Experts of a small language model.
Size: 8 layers, width 384, vocabulary 4096, 141M parameters.
Experts: 64 experts in each of 8 layers, 224 SwiGLU neurons an expert, 2 picks a token, a softmax router.
Training: a variant of SOAP for the experts, 8202 steps.
Below are experts of layer 2 (counted from 0) of a mixture-of-experts language model. Rows are named router (the router's row for the expert) and show model dimensions 288-383. Each number is 128 + 32 x the weight over its row's rms, rounded and kept within 0 to 255. Numbers have three digits each.
Before each expert's rows: "comes after" lists some tokens at least twice as common just before its tokens as in all text; "mostly gets" lists some tokens that are sent to it at least half of the time. This comes from a sample of Wikipedia text that the model never trained on. Tokens count by the router's weight.

# expert 14
comes after: " |\n", "\n", ")\n", "|---|---|---|\n", "om", "|---|---|---|---|---|---|\n"
mostly gets: " According", "om", "|", "id", " Historic", " Offic"
router:093097180136177099134097146134109121117157123133087129083146137111087124100089106105104082112094122141070152111106112157131122076167075108155145140150085145108117194102128093071095068156118112155107167150144097110169136101071083090142163100099121123112125108139092117093099101170192133082

# expert 36
comes after: "–", " ", "-", "°", ":", "/"
mostly gets: " sl", " mi", "+", " bu", "′", " Died"
router:161111151145117123132117138155124154068165125132109137105121148139172071092088144084152147121083159160092134137139155179099153104171115066101120090148141132139133141157151114127088122168109135123104143136160137127170143092141104124157136076173098162095163150158148144064091123112139115141

# expert 20
comes after: "2", "1", " dest", "–", " hig", " so"
mostly gets: " down", " top", " most", " best", " west", " mark"
router:139163150110098104133206122156133196063141090080085129127136124095050100117154107069220127149124157120113138151107145159118116174170112124092088051135082114090116177112150104155110118116114128170119125134135120171126078099136143119146138108111122109120175138139080146074145134143139114092

# expert 13
comes after: "1", "2", "3", "5", "4", "6"
mostly gets: " eight", " seven", " six", " ten", " five", " four"
router:089103138111165139160116132146147191097116116066132147144143130142128096039090131079173125116102099158141188190131200172055147105134105133175126123100124097120128143099130088110110127163131177155098094150137127131165107109131133106113132037098151140105154136166108137104134165087133154087

# expert 22
comes after: " ", ",", " |\n", "s", " Y", ")"
mostly gets: " &", " and", "Early", " or", "/s", "oci"
router:082097141132154102172096161151117143127131076115093146134099196082149082085132141115149156102107145157114120151141121140060169107191116094136108093109127153110163147148135104108116070138078046163124164154174159157159104130119118104199101079112148183089179129126122161085171112109166177090

# expert 50
comes after: " L", " H", " R", ",", " E", " S"
mostly gets: " Sam", " Sand", " All", " Wood", " Christ", " Long"
router:041168207169174118190134146088098108128156116126106152131116143150127061103145146101133180116146102114128110108178151143132166114151140106102167185102156125078102170093165098086092139110076081118084196175197164103136119088124121114179111085171033099139142100102137120129117147128172134094

# expert 53
comes after: "\n", ")\n", ".\n", "\n\n", ";\n", " |\n"
mostly gets: "=", "-", "===", " List", " Succeeded", " •"
router:082132095141155116105101179150088122139060121132114164167139180097123088095134142063134139136116088157109141158108122141114168114192082121208109173114147124086090143129211118122127129114112133163116087172169174115165168107098113064087113111122124122086172091166130175117125139112149136098

# expert 23
comes after: " |", "-", " \"", "|", " the", " ("
mostly gets: " mon", " pr", " Carol", " Mon", " Steve", " D"
router:056095172183204077105128154171083154092152109103130157136122141157170038120139136081130144105103108135103126119158142188159139091134133067160217161153132123047113139166149144147074126138146111137126112190135070093103139102137087125177111082165058123134121136124130143119142119112146172092

# expert 8
comes after: " he", " He", ",", ".", " where", "ed"
mostly gets: " became", " was", " he", " eventually", " being", " she"
router:122127144163177104123073149143137147111106137108146153143139163179177067121161169073147112102168150178091101131185157179121159108157120122152135121178118095191096109108182102119086125165106104142092120165175138161147154114160097197127169087155166064125174119122121146071159145116143143146

# expert 34
comes after: " ", " (", " con", "2", " in", " In"
mostly gets: " con", " exp", "Con", " aud", "con", " Con"
router:088154135123133068104139094142109153129122142107079145128168088197140139084147139105136163097134151156110122191146143186117194134170153095171126112158119064069121152121087132117102102116176145168130125175167122123133118106174091103127171042069113161132159092118112137065168144116215135105

# expert 49
comes after: " |", " m", " the", " a", ";", "'s"
mostly gets: " m", " dep", " public", " commun", " military", " fem"
router:111089148106180134152164104146164175140154094107112125127156153193170094124141135085197120087109128135135111126100142174151173093168129117156185109149120142101159160164171109123088160151183057136162067132157130107169081136124125126150069086089090092080144048162127171114154132131141138056

# expert 56
comes after: ",", " the", ".", " (", " of", " and"
mostly gets: " J", " W", "J", " H", " T", " M"
router:053121153179184113182131156146114145080145132097135127138128151095148052078134172096116098142131095150081175170193159191112173133131156083157156151128169100133083156077148118072113128134159108140072186132183149154139137144133121184166137066137110151115139109092130139095090107136139152140

# expert 18
comes after: "1", "0", "2", "9", "7", "8"
mostly gets: "sk", " %", "bor"
router:087095140171181100170125151164169150089111135104140129174153115181091085122198152112153144127098100128098109164115093141114124096148146117158159121111153093175104114133165139084112090127131153191110176146123152090150117143073092133159062099109120106143152111136117107122141167113111097132

# expert 25
comes after: " |", ":", " of", ";", " a", "|"
mostly gets: " approx", " $", " non", " ×"
router:119111154148182126184097130137136146165190099125134125171113144114154071102145124082149173123063093156102146156165165154121146168162100114180125110113087120086124163145140114123049110144107087134115100161172091078164099158151121182185188111130119105089167122166131154116158123178133151053

# expert 11
comes after: ".", ",", " and", " by", " with", " at"
mostly gets: " Gre", " Bre", " This", "This", "The", " The"
router:118153138126160145144100175158114114159168102108145123191129131108126084107119135122041122070122125135128095151186170144112202079167092095162102131132125123062118097029155110116108105062083171132082104157160142143138082112104129102188119080188106158129148085112101166119131130077172128119

# expert 61
comes after: " ", "h", "u", "5", "an", "4"
mostly gets: " n", "j", "ominated"
router:139102181147177090114110122141162154107180100080120160135137120141176077055170159091143097104137167156124178151164125194126136125125130115179130086135152150150119106149084080136082091148051168146076170162183167098146162101121120157144148096092117101129163095214100110144125162154114155141

# expert 27
comes after: ",", ".", " that", "ing", "s", " wh"
mostly gets: " men", " what", " them", " people", " who", " person"
router:084096116138147155113121162095146160143119114102125142180158105113164072080148166081142111096109116161096130151103140170026140127151122174174126117071173119178089130141182111097071133154114061150131131150216188180105103153149122143126152085103132140118120132137108154114145102117145167104

# expert 7
comes after: " |", "|", " the", " to", ";", " was"
mostly gets: " bet", " att", " cor", " imp", " constru", " comm"
router:110103199152118101113132154133089178186116104142142159106141129167145082096150113095165179122101133172079134151115154162083197147145144123171131090090084150140108098118151099117126118164120065127133124169094121063150131087152121160150101099150100177075187136129114186067088130131131173056

# expert 57
comes after: "9", "0", "8", " pre", " en", "'s"
mostly gets: " diff", " sugg", " me", " requ", " respect", " regard"
router:118109103152111065097133112128099162188074153083167141106177124134102095103125152039116151118139125140082083158129112153123142171185117139132154101149169129095104145124156099137128126112122152159136159160180116135152164158191142118130140100164150128141175084134124114136142133113125097087

# expert 17
comes after: " in", "2", "In", " In", ",", "."
mostly gets: "In", " In", " in", " late"
router:078115122184165109164105153068120101186073128122116171126148087121106118085130172113193155071132108176102148142104086140113137088160107101213153124069180156078097122138122115104085101199120113142145061184153117147131099076107111112143104051062135118161127112156106130091093149172145126087

# expert 3
comes after: "3", "4", "5", "2", "6", "7"
mostly gets: " review", " votes", " census", " control", " hold", " marri"
router:118129164177163077142116111111124153068168120124114166144171119106079076128172140129107118107140100128086162164114150150047135140173127112147220148087145155059086157141161116076104127159137178138117130145145096095128086149127082150123159114091151113131175142103111139164110157085135141128

# expert 55
comes after: "1", "3", "um", "6", "7", "4"
mostly gets: "ular", "adel", "wer"
router:125151188126154144160160167123141233067153100111175127217198153178158109091145176112129130118141111140099156139160110131078113145189090113164106128186185084117081177114147083043146126110165101167125111140191186126160077128115075108187117113121116104114186120159138121124125149144126141094

# expert 0
comes after: " ", " at", " /", "°N", " more", " −"
mostly gets: " At", " at", "un", " around", " le", " fun"
router:155132104152144083129106189088158104158131095073185129136157102065132084111139149077133131096104134168144143147161109184145116168158097117164126107080130077054124111134107116110101153144134121142109139142150165135183130128124109114143123097106141076102152069181113175077162109137071135118

# expert 31
comes after: " |", "==", "|", " a", " Votes", " his"
mostly gets: " performance", " ±%", " %", " appearance", " stand", " performan"
router:100120119169165077150150120129158203135078106148148142150127120176110105132197110086126139096116117085109129129128135151146160129196132045162188151190119107130143138138158123115130152165134095169116164134142099111156130114094125128098102098079116059057171121124125170099144120119131136095

# expert 62
comes after: ".\n\n", " the", " is", " as", " was", " |\n\n"
mostly gets: "==", "===", " country", " city", " a", " village"
router:151131162130150112143130149126133146073095116108126117176156149094119079084142141139088110113135075145136050161128128109111165115160068021176171187166073092140101131116155117116109136141077145174123125138136105162179119114037114138144142078076109092115169117123143154089074122111137070128

# expert 12
comes after: " St", "4", "6", "7", "5", "St"
mostly gets: " St", " Sm", " Am", " str", " Saint", " Fort"
router:076113136140131085122142081076160179112105131180153141161135166119107075120152083120151132111156105175093092150136159133102150155144137161093144076143096102128145121177136097139112175126091063165131135129146108171151101111114150112098069088130086064095157077197165118142116128120144148116

# expert 19
comes after: " of", " ", " to", " for", " on", " in"
mostly gets: " AR", " There", " Andrew"
router:073126190133140131161106094107120148100133096114175204144136136146158052087114162155148134124145081177083126159205121176064180128154118145137093150118192095094120144109151127087108129162117110178091197137155143169109085101121109176138094073154138124133196134154116155035139138124158120087

# expert 5
comes after: "1", " ", " It", " it", "2", " which"
mostly gets: " been", " became", " is", " are", " being", "ically"
router:123091146168128112144083197116118191150191121112113137132158137044137064096131135075132140137110138153109115176138136169106145148224109019132126104145139091123118157087144130134103130171160071162106140160130146177168144100168136150135133091145101089100178086166120164119148147123177079110

# expert 21
comes after: ".", "1", "0", "2", "3", "5"
mostly gets: "idae", "',", "oda"
router:127114140142162113099188168136117138108146109137118143150186147108121087078105163104126148106111092155087117186149142147111123112167108123126107084154172138076100159095117052105072112129211106180102107200180171145147132095106095150137105094166137111127152100082118156052138170106081114126